python train.py --d_model=384 --activation="tanh_gelu" --routed_scale=1.0 --balance_bias=false --lr_router=0.00185 --beta1=0.95 --grad_clip=1.0 --schedule="cos" --final_lr_fraction=0.0
Below are experts of layer 15 (counted from 0) of a mixture-of-experts language model. Rows are named router (the router's row for the expert), up (a neuron's input weights, with its number) and show model dimensions 192-383. Each number is 200 + 30 x the weight over its row's rms, rounded and kept within 0 to 999.
After each expert's rows: a language model's description of what the expert responds to. This comes from a sample of Wikipedia text that the model never trained on.

# expert 51
router,238,226,204,179,209,220,236,176,211,148,169,171,202,115,217,221,189,251,141,141,210,183,233,238,249,203,213,207,206,221,153,175,232,134,136,185,166,247,207,167,185,232,178,179,208,170,236,253,203,238,201,184,189,259,226,234,241,185,222,160,232,217,194,195,135,235,216,147,243,192,194,181,204,204,142,204,214,177,214,214,220,204,213,165,166,221,179,198,229,228,193,182,196,228,189,197,180,200,221,142,221,218,157,222,204,176,229,193,189,200,197,157,209,257,216,190,192,153,197,188,242,212,191,160,241,248,163,189,180,186,151,203,193,216,221,219,188,170,183,191,164,248,271,197,249,189,189,190,269,206,209,202,203,210,220,209,198,209,225,222,209,194,257,219,193,235,169,189,178,227,198,179,196,198,218,195,246,131,191,221,194,215,198,209,203,171,220,207,187,243,266,233
up0,229,212,190,197,179,196,194,153,167,201,127,160,230,205,212,227,135,163,237,224,223,160,191,200,212,229,177,237,184,183,188,255,190,206,200,183,221,254,207,182,201,224,179,197,237,186,149,180,212,162,179,238,238,176,190,181,185,215,222,212,218,208,223,143,235,202,237,245,257,204,218,163,184,230,221,257,206,127,244,189,212,176,206,181,209,188,242,199,160,178,204,129,208,239,199,209,185,169,224,198,193,224,195,252,220,172,228,272,145,191,188,188,219,184,239,171,188,193,233,205,236,205,165,159,156,217,150,306,246,177,166,192,191,163,219,181,195,185,160,167,198,191,201,209,240,191,188,177,174,210,201,241,180,217,233,167,150,187,224,226,196,258,242,189,188,203,240,221,205,179,164,150,201,190,245,188,213,182,255,203,212,214,212,236,243,170,180,225,114,195,208,254
It responds to: Function words and terms in molecular biology and technical writing, such as of, and, protein, receptor, cell, signaling, acid, gene.

# expert 45
router,207,164,223,193,185,165,283,221,213,194,212,191,172,204,180,169,203,144,160,184,278,220,204,166,198,209,243,211,232,174,214,219,190,210,161,242,199,197,262,198,250,183,183,200,178,144,174,206,230,202,223,171,239,247,221,148,159,231,254,248,204,203,178,172,169,248,229,167,186,194,198,174,205,234,275,162,227,188,167,215,185,217,215,208,188,196,182,227,160,221,242,172,167,173,270,206,199,206,207,179,236,171,216,186,231,186,240,232,172,177,208,185,186,162,217,169,233,183,176,185,146,211,191,224,221,186,259,222,229,165,203,280,220,217,186,164,190,191,150,219,177,187,179,190,133,209,213,213,168,148,187,219,171,200,170,238,210,233,212,248,193,197,236,168,185,185,156,166,176,201,172,200,180,238,189,188,206,167,228,205,183,159,216,154,171,191,186,211,211,194,164,262
up0,241,194,206,195,234,228,242,191,193,243,227,180,260,202,245,215,148,124,178,197,203,222,174,219,244,190,201,186,205,179,196,218,180,218,177,196,239,236,169,179,192,178,180,255,216,219,186,191,203,269,253,221,198,214,176,165,193,157,206,150,191,191,140,231,229,211,231,205,264,179,248,237,227,261,212,205,222,209,221,221,210,236,206,250,208,200,208,216,162,195,212,232,229,150,274,222,230,245,189,188,193,243,186,181,163,229,261,174,227,189,222,225,215,202,189,212,211,197,173,248,180,192,228,197,229,232,173,206,203,143,168,197,196,229,198,186,194,173,159,176,153,243,206,186,234,196,173,231,164,207,189,166,199,192,267,195,164,183,191,176,195,209,192,198,200,220,194,183,174,210,173,145,149,142,237,147,192,239,189,239,138,208,199,134,186,178,192,269,213,154,177,183
It responds to: Tokens in census and measurement text: brackets before unit conversions, was in average household size, $, approximately, Elevation, Density, Turnout.

# expert 2
router,250,217,157,223,245,253,203,87,165,215,177,181,184,239,196,203,209,217,236,149,224,149,232,188,193,243,201,234,203,196,186,180,189,166,187,189,239,195,232,214,204,213,224,214,209,155,176,209,219,183,214,169,164,191,215,152,198,175,170,160,145,199,217,140,166,219,201,195,219,191,172,254,164,216,182,230,189,227,142,192,187,249,135,224,186,168,220,212,199,199,151,225,228,214,208,206,231,213,204,156,187,173,194,227,232,212,159,158,189,245,246,199,175,187,179,186,231,174,178,191,193,202,201,234,211,216,221,202,262,238,230,213,236,180,221,170,222,174,206,217,167,183,191,202,156,214,182,192,160,182,167,196,211,194,209,207,200,251,165,188,170,215,277,212,164,212,223,241,228,197,180,233,188,238,219,215,173,251,223,254,184,186,179,238,236,239,250,232,143,221,231,160
up0,215,157,172,228,213,207,233,203,206,228,201,226,128,195,185,204,206,228,189,206,223,224,196,175,235,186,239,190,189,186,210,244,112,143,171,180,195,174,188,153,221,198,236,133,158,192,198,191,228,198,214,170,200,219,224,206,232,167,182,220,158,193,223,219,190,202,188,237,198,212,181,190,239,184,169,191,253,166,220,185,178,209,149,223,219,203,199,236,212,196,182,211,172,192,220,176,195,200,130,202,217,247,203,146,222,196,164,205,235,204,227,169,166,258,171,189,175,204,215,212,154,179,204,240,184,187,186,172,208,173,199,204,205,231,208,181,235,136,228,268,218,206,199,193,175,238,247,177,246,248,183,201,173,243,154,171,211,214,192,218,237,228,203,220,188,258,217,217,200,223,168,236,221,211,265,201,248,205,216,199,172,193,222,169,187,171,243,207,172,150,194,173
It responds to: First piece of a surname after a given name, in cast lists, credits and tables, such as Bal(azo), Sul(sh), El(a).

# expert 24
router,231,183,215,259,240,153,168,195,219,224,204,211,213,237,188,172,226,216,223,182,228,181,185,114,211,183,225,236,211,216,234,239,305,226,193,167,249,182,232,238,195,193,208,205,246,256,236,186,171,175,176,167,154,135,197,239,164,226,173,217,220,211,145,183,214,227,226,159,197,226,162,188,208,231,212,266,179,266,206,184,171,243,201,208,204,178,249,236,202,197,236,170,204,134,174,146,189,140,140,184,190,223,255,193,186,234,159,170,219,197,168,158,207,158,172,157,234,208,146,227,198,227,229,217,195,132,218,157,201,192,257,229,154,188,170,217,204,197,146,153,218,201,244,195,163,244,207,200,229,239,207,210,213,222,201,209,177,182,234,207,153,236,192,236,242,197,190,192,226,180,185,222,243,212,181,201,191,156,224,234,236,228,260,166,215,226,234,233,198,192,161,151
up0,217,234,152,187,240,201,178,189,190,239,148,230,186,211,193,232,236,157,177,205,166,220,164,158,164,212,186,156,175,171,207,251,243,286,172,226,205,205,178,209,233,220,251,179,151,262,184,235,236,200,193,181,160,178,226,168,207,198,184,215,240,242,214,257,196,251,214,225,247,227,198,201,176,210,189,201,203,164,241,209,184,154,213,206,219,181,222,220,173,164,167,244,242,175,183,205,289,194,223,234,232,219,217,152,214,202,187,183,158,275,236,226,183,219,197,224,205,172,228,200,255,179,259,177,186,193,191,181,224,202,240,217,222,244,204,207,200,205,177,193,157,200,155,172,209,218,176,190,254,172,158,219,164,184,161,173,261,223,176,185,220,177,188,214,206,207,206,166,214,206,195,223,203,239,199,186,211,171,197,259,203,225,147,228,198,209,209,193,163,230,194,211
It responds to: Single capital letters starting a name or middle initial after a first name or list dash, e.g. James B., George B-agnall, H-arker.

# expert 30
router,204,141,181,176,196,147,258,170,213,216,190,184,148,154,196,248,183,199,167,223,238,203,99,198,210,197,245,168,189,191,137,222,188,217,185,212,184,229,200,195,171,154,219,191,253,165,227,203,178,218,195,249,245,243,209,253,220,200,192,206,214,249,228,159,198,218,175,214,186,215,213,205,179,203,219,221,189,236,198,230,219,162,254,233,176,244,219,212,199,192,154,156,243,182,230,180,170,177,175,132,207,207,234,203,164,194,219,216,181,224,221,197,159,176,174,252,141,263,145,194,179,175,215,249,241,207,192,214,216,178,247,255,201,175,220,147,183,150,180,158,233,187,134,245,209,240,185,239,241,170,216,231,174,185,193,238,200,222,152,217,173,240,186,201,261,206,183,210,177,235,199,204,155,123,259,155,178,245,188,254,160,161,240,225,220,224,201,199,179,178,229,210
up1,252,221,218,190,153,234,202,172,174,172,220,190,210,218,213,220,177,176,221,161,229,220,192,201,170,192,231,188,215,185,223,210,175,174,232,182,193,239,202,168,182,202,190,138,180,224,205,148,177,179,169,175,211,187,155,213,188,169,249,186,213,188,177,225,166,158,189,197,216,160,233,210,155,256,263,175,196,197,204,188,202,211,180,234,224,184,187,188,244,197,141,225,168,237,227,209,250,242,154,176,146,213,206,202,193,118,187,253,224,215,213,221,212,218,164,215,205,223,183,196,222,209,227,240,182,161,210,170,184,209,161,188,163,189,172,242,194,147,199,180,188,204,226,188,179,198,212,225,253,143,192,202,174,170,222,195,178,222,190,200,235,181,184,186,198,224,225,167,185,184,169,173,193,219,173,233,218,197,162,184,191,145,197,188,200,218,230,275,169,214,195,147
It responds to: Dashes, colons, spaces and coordinate pieces (°N, ″N, /) in infobox-style key–value lists and table separators, e.g. "Date of birth:", "- Full name".

# expert 61
router,227,187,274,183,193,249,204,198,191,187,190,208,225,195,242,245,151,197,213,191,233,170,199,233,213,213,242,203,160,203,208,157,187,207,118,195,121,181,176,191,206,240,191,221,199,203,189,210,201,185,178,170,218,249,218,174,236,200,146,210,212,195,194,152,170,212,189,161,227,171,201,146,185,205,165,196,205,173,272,186,216,136,186,230,239,219,232,168,174,194,224,134,217,227,172,214,177,225,210,241,242,194,193,169,223,193,201,221,234,199,211,202,223,217,222,173,252,191,237,226,207,188,216,188,206,263,169,198,186,197,162,189,188,216,198,221,190,205,184,169,194,228,242,195,266,182,139,186,267,269,214,211,161,198,238,111,213,234,212,213,190,189,233,85,192,215,170,189,211,228,197,196,188,244,206,187,220,231,208,168,227,221,248,208,188,141,177,209,173,192,187,212
up0,249,217,230,160,175,190,212,222,213,227,190,159,147,147,212,204,231,219,160,155,192,220,221,201,215,226,152,154,165,217,171,158,212,178,186,203,226,222,230,182,186,259,182,161,180,240,203,208,193,187,256,215,199,219,240,164,187,167,245,143,181,193,196,187,281,193,204,182,150,238,168,212,247,158,163,201,208,173,253,232,254,214,223,232,193,255,155,169,224,238,219,183,196,213,176,192,169,179,229,143,184,233,203,166,269,196,179,175,176,229,189,152,172,213,251,225,165,174,221,263,168,160,224,157,160,245,173,149,209,227,197,217,223,198,195,252,253,177,268,218,197,219,258,177,177,215,192,201,211,171,177,215,179,228,252,206,183,171,187,174,189,183,227,224,215,207,186,166,227,191,194,148,220,223,242,184,189,227,181,195,208,203,152,201,212,165,216,174,159,170,231,190
It responds to: Prepositions, determiners and abstract adjectives in social, economic and political prose, such as of, to, economic, equal, provide.

# expert 17
router,220,174,157,177,299,181,204,183,166,198,220,197,197,199,216,185,238,161,211,194,255,206,238,203,220,211,165,177,161,198,203,201,176,178,223,242,142,157,165,182,224,176,167,239,149,201,191,204,237,195,151,151,178,204,183,210,175,201,180,174,181,241,212,194,255,190,213,214,225,197,223,223,197,186,175,223,199,213,212,203,159,222,189,195,201,188,220,188,209,209,186,229,212,206,187,219,237,171,197,189,175,242,227,253,198,206,144,206,182,211,220,172,194,203,254,135,192,220,215,180,239,175,202,197,183,241,159,237,246,258,196,191,158,207,198,179,171,155,219,249,241,259,159,182,106,253,221,195,153,254,218,172,170,190,236,260,143,172,199,206,219,193,183,229,188,205,205,211,261,204,189,222,162,221,251,212,185,203,143,223,179,114,213,187,197,189,163,177,213,184,199,199
up0,169,188,189,214,206,174,178,199,171,148,240,184,215,226,224,244,184,206,170,201,217,253,199,247,143,200,244,189,229,189,165,156,210,233,217,171,192,220,196,186,167,229,246,205,138,169,216,197,272,147,235,213,204,229,214,213,161,177,197,188,214,157,203,185,197,182,154,255,202,174,205,249,196,185,155,189,223,191,195,198,168,185,164,138,256,238,190,234,192,127,165,246,188,189,223,183,177,203,177,200,183,240,194,196,191,149,200,174,173,167,235,228,191,176,161,182,263,185,206,161,197,239,183,160,248,211,219,217,186,158,179,225,170,235,196,186,159,148,214,175,217,240,167,258,249,215,181,205,179,179,179,206,237,192,208,202,170,199,158,210,192,145,219,236,190,176,246,251,233,178,212,248,199,168,173,164,201,172,165,207,151,200,204,169,212,158,187,232,235,202,228,261
It responds to: Syllables inside Japanese, Indian, Arabic and other transliterated names and titles, such as Kenji, Singh, ibn, Anubandham.

# expert 13
router,163,242,190,246,269,179,217,227,227,165,205,158,249,214,177,211,230,225,243,200,187,216,205,221,191,174,198,204,210,173,175,244,192,162,232,200,259,223,169,212,183,212,221,168,193,152,170,189,213,191,165,195,200,150,231,214,161,194,145,193,220,191,243,161,145,174,161,237,214,216,260,261,190,139,197,183,173,220,200,219,202,222,139,187,226,201,253,185,210,176,197,222,192,186,214,195,269,156,192,178,176,243,240,270,203,229,212,175,182,195,174,213,172,178,142,150,221,229,198,219,263,208,224,191,176,192,190,256,164,235,230,268,213,217,213,198,191,161,212,194,161,235,190,184,225,189,230,205,181,221,186,210,177,185,168,202,190,176,190,235,247,210,214,243,217,184,200,204,251,179,233,196,177,202,234,185,174,195,210,177,216,192,215,206,225,186,271,189,243,225,215,255
up0,201,230,210,163,245,239,233,192,210,189,159,202,196,201,218,216,201,151,198,233,184,206,162,213,185,192,261,149,200,190,204,215,211,260,198,210,220,185,162,191,185,201,188,223,148,179,161,177,187,208,201,195,241,185,199,182,240,186,220,176,186,203,115,168,181,232,179,219,223,197,231,229,202,265,225,175,171,228,251,178,241,172,211,217,267,216,230,232,192,189,150,193,210,178,221,202,189,212,158,213,168,279,217,171,308,185,205,227,253,207,194,218,177,226,195,192,170,175,182,234,227,166,219,218,172,234,182,133,171,158,147,205,207,196,180,224,226,169,236,218,182,224,101,220,151,198,151,176,230,230,250,166,170,236,219,168,261,163,237,211,167,165,215,184,190,209,272,232,208,173,229,229,215,257,238,186,218,209,233,179,212,165,192,227,213,201,206,172,242,213,178,211
It responds to: Pieces of German, Dutch and Scandinavian names and words, often with umlauts, such as von, Hans, Sch, Norrköping.